Experts of a small language model.
Size: vocabulary 8192, 31.3M parameters.
Below are experts of layer 9 (counted from 0) of a mixture-of-experts language model. Rows are named router (the router's row for the expert), gate (a neuron's input weights, with its number), up (a neuron's input weights, with its number), down (a neuron's output weights, with its number) and show model dimensions 0-159. Each number is 128 + 32 x the weight over its row's rms, rounded and kept within 0 to 255. Numbers have three digits each.
Before each expert's rows: "raises" lists some tokens whose logits its average output raises strongly, later layers aside; "mostly gets" lists some tokens that are sent to it at least half of the time. This comes from a sample of Wikipedia text that the model never trained on.

# expert 6
raises: "-", "ash", "amp", "rim"
mostly gets: " p", " St", " co", " Le", " e", " t"
router:127132120154158136139129104109115071149075105105122141131150103196130151180115126094108120097108164197140058114124102042145103135143079100157132130139122122102162085121129172133140169106141106143123153175140153144119129123124113135111138124177072107127150114108157128165122164120064174133114144124137071117126133153136186182090148116226110178114124146118181103129208098136092147145084126126138108058166168115115122125132111158086119126117159247046168137143102061121153091087145100
gate6:127051151133152147106172110132124144093145113126128126106087123131163106157113145078198121117168138178087168115168152122105140100156146118115149104156099122101070114145119172180098182155167158129108116041101104112169150023116158138160171106109101161138126132110112064111091150121156174162081107131078106118198141124191109123139097165123141193078129141030130133121119173175108111170126142121131197099153119164099133118083112150151093109114104137118105044152135161154142100129132135
up6:150164109125126126101108135084102096103148106147174140157101115087155120216122149106157068088130096113128057149086070127062105113148160150194147097120081162119143142142135183151201096126081127130114115109120108098110168113174191177132162128172151117101132063135154146149142113128145153163100151099113120127135125043107085139126153077141099132134146126145132174155122112115133141152187207064104137115161137116159109166036135159143149136079107165148167124060130158103132092089168109
down6:182128196121130115124151159123077169149172106171138130134119103137162161074149146087121136119118063118157121068184155125130114148124087118109095115220104155158174205187113114131117156149145134207115134131131099073110137097133142146198142119108126092099114117093095158100160114091137107063149068151039150072138107101154121152144123106122146102174150126132089115124116138122071039109128094123177120117106176117091120207129108159131148156119155197095102165143132132111125114109153114
gate7:176133142147083141162149148189119116076153070128142148133180151076147142138152110150066185171099158119091107182128172148118131146060111161135123172125120143060167140066085171104158120165125108102097139150069125192123159146145107169163145169185137139133071135191186095125088126110071121116169096167131065065126098091135137146096034108123110071147136085085118154110123165137145106132107128102119154126138155175160114156107116111155082116164104100120126117142139142076124132072141132
up7:102125139126128081164146126144151103165186124169160132094201156187086126125196150129024146226113101116179126122083112111132119164085119137160149154154100147139146127170076097117178070105184130122138144132113145185106201147182103066116099071198077142147125128148145131160084147149103102147138098147083135166115149149160151115110189091104112127120134135137069142124131173143092115101097070169121113079142091135142097082132138098106155087107143091117131113113100137118087117136145164
down7:073181146141121170103144158146104137141119112169080148109154099100123155142090126214112141132132116148124098116122139137087156110139155122109136159120173095173179107094175157126139191160158095145089103079057152142154098146102032157080096120101134181162082114057070134113121093175119124113115136098148098092125127124165169192120119073131137124157124143148095148062147118133156123062162147142135151110120126115160073132125128169204156122164125205102077122125072090148170146115145085
gate8:148135155128131076105170134107112150098134088108147128178100103149218130067147038179170153122133114174171143113148078128123176128075125119119119152101147156093121183196107147147091127179140151099126184148140147081134191139164169105130169131099240147063155114101113157114135113143102155127133119123119100111053127114117146162111093113122064158120058159098129095078091118080098118158155109172138163160149114146135084111121158116104167130141183101131144150121098147137123132117149064
up8:142135090104141173107164161181160200127131155158103121074166153072149114091123105081103106103087119121153115135081118113186074124170093158056117138122047136168065138097125117120102106189126071153141173118158141134152163100069156148153155120129092128133100152117123097084094127176160123092138091152140136142131081102195137146143082161117181140111123105113138163087179132162112080159135148125142053067116138163100151094116135136188119115176165160180134133138138095173167075104085144
down8:139151126127140137128125127118094130158146098079121086123151125113112135150179172161099101115029125134119115105103159163167137117088210197102084157134117165198156085150132117117104110155101119110108138120110108116133111177109136163113098124158166130110129104113124120164136141067132088065161084098108157157167145101104178153150125103130147117079182117148091105066205142106124134118112184178105091112177088119110149134117096113114121214047118142177141049154128124097175122150171196

# expert 14
raises: "No", "de", "De", "In", "D", "St"
mostly gets: " (", "–", "(", " [", " inter", " '"
router:138115151103112139160121099169197134142095090134115148102141144130111129174117146144129141098172202145106178080114150130105184137170120189111107091109155154141113104092125135110121153073127128168117157175147111164132176076132143110124180160174133139183103115125136135129128174105108124090095101113173123168114140101126160210088138121200136121089104143101131087118111066113130108121107107162143102044075208114102139112123162141019124111118140167082132137146100094083067084055128107
gate6:122112140123111119153118057162170205128103138091089119183123078118120111147114172131173142194126164135145124112117091101128149168103139140120138149147179104186127153085086143141121146119095129105099161121095137191093131115149099065179092098133180081120136140153125074113108141085089174172175103121174148105099139151174129126077132176110148094108157179118118121129125067103114081176132099113151131129085217129107155153126106099075165122103157083107116073099065123185154141130165042
up6:108144140084159128180116164136100107123102124185181120119133111155164182104110078115073125097104078100131140138160151185079130157122070124104123128044095181125123079162155121144114102140117144173160152172160128077150128117151181138125131157129095137070122128127074106110150037142144054101106143128129080155107121144095138178134125126137095173115105130076168153172124162184138150100176134204094121152157112155164133073129135090141088166129136121144101162166121144075055096123081188
down6:170084136102098120071139148065074177134100138075082121124195160122129138121165068120130184084169073163097152107064147162118059109098136143155142156132171069044172124125120156099084092133127150199175119175129131129153099091123134110128078133102090158147158113163125138155154168139197155091155137106093131133156201133105086147076143090130086076133110156157188109151125137133152167148127122169130115140149139150154100118121117136093182124131134142162178141124150101077096094142092099
gate7:138110153121116098134113180132147187121142179140156144137168158118145151123114172184138086179142144124043112158088134168104195204127092160091191105112161142108091121172106127173187089165121110103086085143111110107097128119107166146143117149104101098103089133129092082148091125167131108124080124065131101081150140155101174146128142130114109097061123137082193084108206130127168101089071134146193141138133148112065151068131116138116082105120127102153180197165096117137117142129122102
up7:123119096124147158032167089108141119090152135143162166107141152136156106140148181112104117123135154142143063101173114120134117071110107085186152100129106145114165088099140207089159117080157113158126111149099106135077123109095100114102124079179139128151106140150163146136111127159094078168128139134104153156151103155171120083121174189068166122159141108117165123189085107117118106150124144102105180047099104150148162065141167115102134205168152078118145112149124070140206201113115147
down7:077087144148148114167155156148068127128080132041154091107131114124094157169155137148136144118160122103158121110129139134098164195145132121095184129111109113117154172127183103128099164132075067121161149145164158156073191092106091146183087132164151103079144110131060089154126176123085155118120110130147076121148130164117154032106152114087101176123125141157131054128198171086142149110116090105111141177101117160088118153152168147178091113096096127175135149165104116085154086160151136
gate8:144160119142070131152049107134135149130186173108096136170158100114126134156136138131146070140126095132095105156139097111123190147154101117134148133153205098083124179135169165098127149130140076120116149068168126093123183115163177126108091162153138131097078181091110227138102121082073154126122154106138055140132098061137092139146160148184120146123131226183116105145124121150153150122059070116140118117171144091155118125088092144165095133072153164132105103111122153122111128106168098
up8:083123132185137155121131161119106104171137098182160097151147095184170131125128102089181101164063104126090105113151093098099156099144149123117136128073116109087113150179149106196136169138152123090147121169154098084146140123107150094128125127100132083150079111134114142131128049141165118144111122157133067129132131121144150154152073079118102100133132184182155114186193152134102122058121151159118148143111150078081191041136114113091148190146091105164095153140139115151103117105094233
down8:129133169141100122132116117137175149128136153097103157081154097095117192074155098111083111067126120072108098165132116156131179137116146124044118124144123193094163131194149150166087120076156139128138093093170113050121099120156095142155166121147086134121118107117163166136112141096139104177161142145100121165097088126151108114164090183175106171157160205161104152157139154118116107102114067125103121153142120059085147141166130184067160116054162188156135092142108145132161124058103137

# expert 5
raises: ",", " and", ";", ".", " |", " ("
mostly gets: " season", " film", " League", " University", " Kingdom", " series"
router:081105132122123141165135097109071106127090115142146143154122138172158122169123086139142144107073211179173070121071148081114106119110110215147110104169180105164131131113128117107148202084126101169106148182203129167116183146112156113098148121150118117154113110145133121115068156105154119073143163091169107127129087164143138202110165097141107150101092131115092126120127130090148161140138106130164107059092183116132123143177141092025105098154134147056119128133151064131134120102124103
gate6:121149177191157181121126117137112192116123099097101090145138078190151131097158106182159144132142062153127093086144100104101176153099115053094176144075091138141177190145095181143143124170154170123135143148158102081149080116133073170088081081086118159090182054131122112056141147095129154131105153108122127110106105146137133163158107154136173150085164153133180152146131207101133122121124123150131110118096159147122127076113133156122057130105132104104126120089159163113159168083155175
up6:113063105153135095133100098148145139180153114085123149182157161122106158142131141138117090173200098100190063097142143131196132135139060130094145138149119085057141146095162081082135088136084092177199055160131158101158119050084130119116137127124118066185191162155126110123106117130115089083130100174137154134170048127157104153176152092098116157127138098112080123110131159143140174114162146109165120124153137108129094097095173133117116128117171121156089162123122120183128131159138166
down6:194117125101137095147114175107147162125104111121184150199132115168108140077127084160130158155112127182184132067124121167073123120127175176137127110101089091161079125158127114126090065114168122180155112078153169150147121118184099113155081156117139113136089080129103120118129164146136175125144131090126176132179137160146089195118130165082150075092087141154178149107121109160070170114139085152126163109150144134072136087142155165077115132175121097149100143086168085114085099089045098
gate7:075137134080141110111122119088111154132118107138147082146163136085145096112091153062134069100104192169122064156122168124117127095111153107127147096101088179145141065147133185110160168163090141135129165126157108169089169119160092095067150115105116155161133116118141109155136124137204136081156127203124116175173105086149156145158125131115084119156163132116217139118115170125114086144061093184147138116192179169120123155146143069096134124181116128111136174116161104129041114088124144
up7:100107100073163059107136128155058154114133099128117105151199092098169095078067133133184075052119165163133072093136105114141103139170155130168130131122051147081156122133129104105126144237146145119138163164119126126108176096119067134142153105125124144147110132104135106076102135145174114156130170143133157174072138129152122136182099123097109140111125144175159101176143117165126160111117122179134147135131178156079131129200080074174167083140099151121132136141195099098090137140144115
down7:064195182123105158085207157151050132137130123157140139129117119138092093089177183098119130144100140169137128118109140119109183077146109107171192117144092088137152130103098187150150145139187122072119083087143104100067144166083114112068103135137156108180132135197156124070154142064138134124134115151109154117156105115207110098103103093112081143118100102094121153167164149108163119083177154136101127114113102097169210172144149155122148116117143109146123148088126059147115144113136104
gate8:101084157109106108133138098110158141165149175090121129143185143135162148117139086153097144138131126166124096169116107128135159125128105122101084080109102082089143130130061153113171111177113146125192139103180111140156098160135111128084122161113137125122094067160164138078081059118071196178133144082107096148118121124149083101146189136145166140128182073164093057116187121104127175095195192154119145101154080102178094122130057132159111136125099141145157099145177203119130071121119124
up8:109176146087162120144118099090125135173178175090091154096155113134168164066059149118093121165134141173113129127097111124105155165129073186148153107149146114120147124091157113135161111148098111127153170138142080130130136119164093112065129152088127183159114135127129129151141069094117134195082091156120160099113148137103168091077127088159094129144108090188157115127174104129086113166176145130102084099156091081132068160081111157166105046112186146238136129100084174143140111136122149
down8:170083149163115120086175086096105190132124128136163093086146170112127176099168097124129113134104150127101142186087188184143080132125190101064123074112117175107119105130089093151127124069088152102157118144139183129133136085166167154120157083129120123107107107140111095105137114127126117154178110133147133097126062147120099091104142137130190086163178149148102187155135138135168151080216095143085156102149140161096149100205134091122101109090102088031137164137134126100170142149143156

# expert 1
raises: "t", "ti", "mo", "de"
mostly gets: " di", "ici", " ri", "enti", " Pi", " Pu"
router:144128126115130090152147127161179102115126076116082109130123160155183170204078068128140138161148145205148047131077128191054147135120110137110140127122116123146154108152105131140149155126113099165154155177128180186109138083065133122052163135155127121079135078158158091105083171114146123135030082140182118162161110162155121178090184143180122127115100115108098135072120150132079118106124081136096144112139146154119129088090092122135110102044121149123135143142163111151113114093140122
gate6:145133087092152124111156126185144141122132114131098105137095107153089133127166130091150128155134112124130076162077107185123134110121114163079212132147162158120113094115096132140165097146140121181100123136181164175166167076116120100117068114092122094119131137145125055142130137108090159057184157101139149197180129140167131089118122092090092128097128149068088154102176140141134213151045117144201097164137098135175147103079139112135125170112114066165135159142114171152072122067150132
up6:105138128088103116116112109159149188136120093166134138158133117135154099117091169114168170065118050131077110118095102100068146129179154108129071124125154140122108162124173097067165133155124118115136141134154161152084133160177148148117109118107108155128099100082099133143051085173142145125144154206149095176164149102116146224180099091139063063150103169110150119120162212132175129157104091112139144175132112144131089138134143116102150107117123093206153168055110148110118156106127101
down6:187124143172136129120155127183116154105124145131130143153193108101108080171099120159123149067126134100082117125123073161113166132095146082146107134077118151165156139124128142060141166120145065130136181088120154076075170099148168089128106121059128136101113082129060108163153115094090138121085126136139121126176122042149118187178145140133182134123104143134106137152177086125135118107118161068119136146131091152103137159179134147107143157181126123109148119037101141215112132147217105
gate7:106141123098098145094091177146183132146119132123069083084140120143124142069090160131145121180104168063146125119195136121121159131125119123146106125103102197106138130086154092176159165175066070137171141142142139101105179160086144162141172144130100127130126165173138125066173106094148120172073084133166103103094110135093120158142185128134103120165154102149085155055134113100131093101174121094136079063205105118156194136126115178173088126174141080088152177113144102124101148096113112
up7:089135114101143059162114143137091167098108202151137161129117103142118101195174167097141140112118127158153083122113073079127116180163123076131146117202084100107115110104144160131129180125077139118103082174089136153160183117134151122081139131128072119145094150097119113091125076143109174122156128157098159134179098110051130154097154140152034129081103113066164109127130108155133152172134154154205115080144130125116176090090141091175163132150125124145103106080115150190141114134180168
down7:108147138108135135126150095116058120170070130089135091131180149139173135104135122104144114121069165135176121147126119139105184086082120148127066179149116068120028108134173145126081150127111164110101118149136135141133122149122109102205170161195071102140156108160093126092138171131112161128144170158100051141116158114096146063198139157110094138142100163121174067166097154108161109120189145155077136086153167096111082090153153102145133139104172168151158141113150087123161076142143111
gate8:140174099211128113094180139159105154122116133100185163127134164140166123113119065115161160096147136097174127128060125132092124150135132120098169160142112123127141059111151107040142113151146113123145097114135094119104135059108153148091105153086117101126067146128098111080140149106127065165102161095136137166134139169131069147144105098102134148197098145089172162196121102150100163114194071137109159148161239131112092063114096168117144130116083129143170174138148102138137098102127099
up8:090165117212096182108155143147181166169132115121171094118100187104130101124107099147090125082076140082135125060064144134101123167131125109151171118125102129131114076101126146087176101134135156147147095117108130179170093086172139127081129113130129136139118081091116177097205082155090127128130122216119130150192106136130159107069116166128081118124084090144170122114128127101135135122079150155148102129100223148113176094149128109090123126176105205112141156122132113108125082187167109
down8:081116166149075148180181105138143048164120064130134089113134152109144116088139086124101140144061127096137127150129137099114146141074090143112106115109149071144105078141187101198173128168152179170089100106078139125169146158078074136126139117129153157140167105094079155195118055146115209132106174135159125158146171075127109094083117102142133112079134147108138137153135109133169176188170138085083129133129170171094152108151130164137144058131077160139101138108137131114116165126165130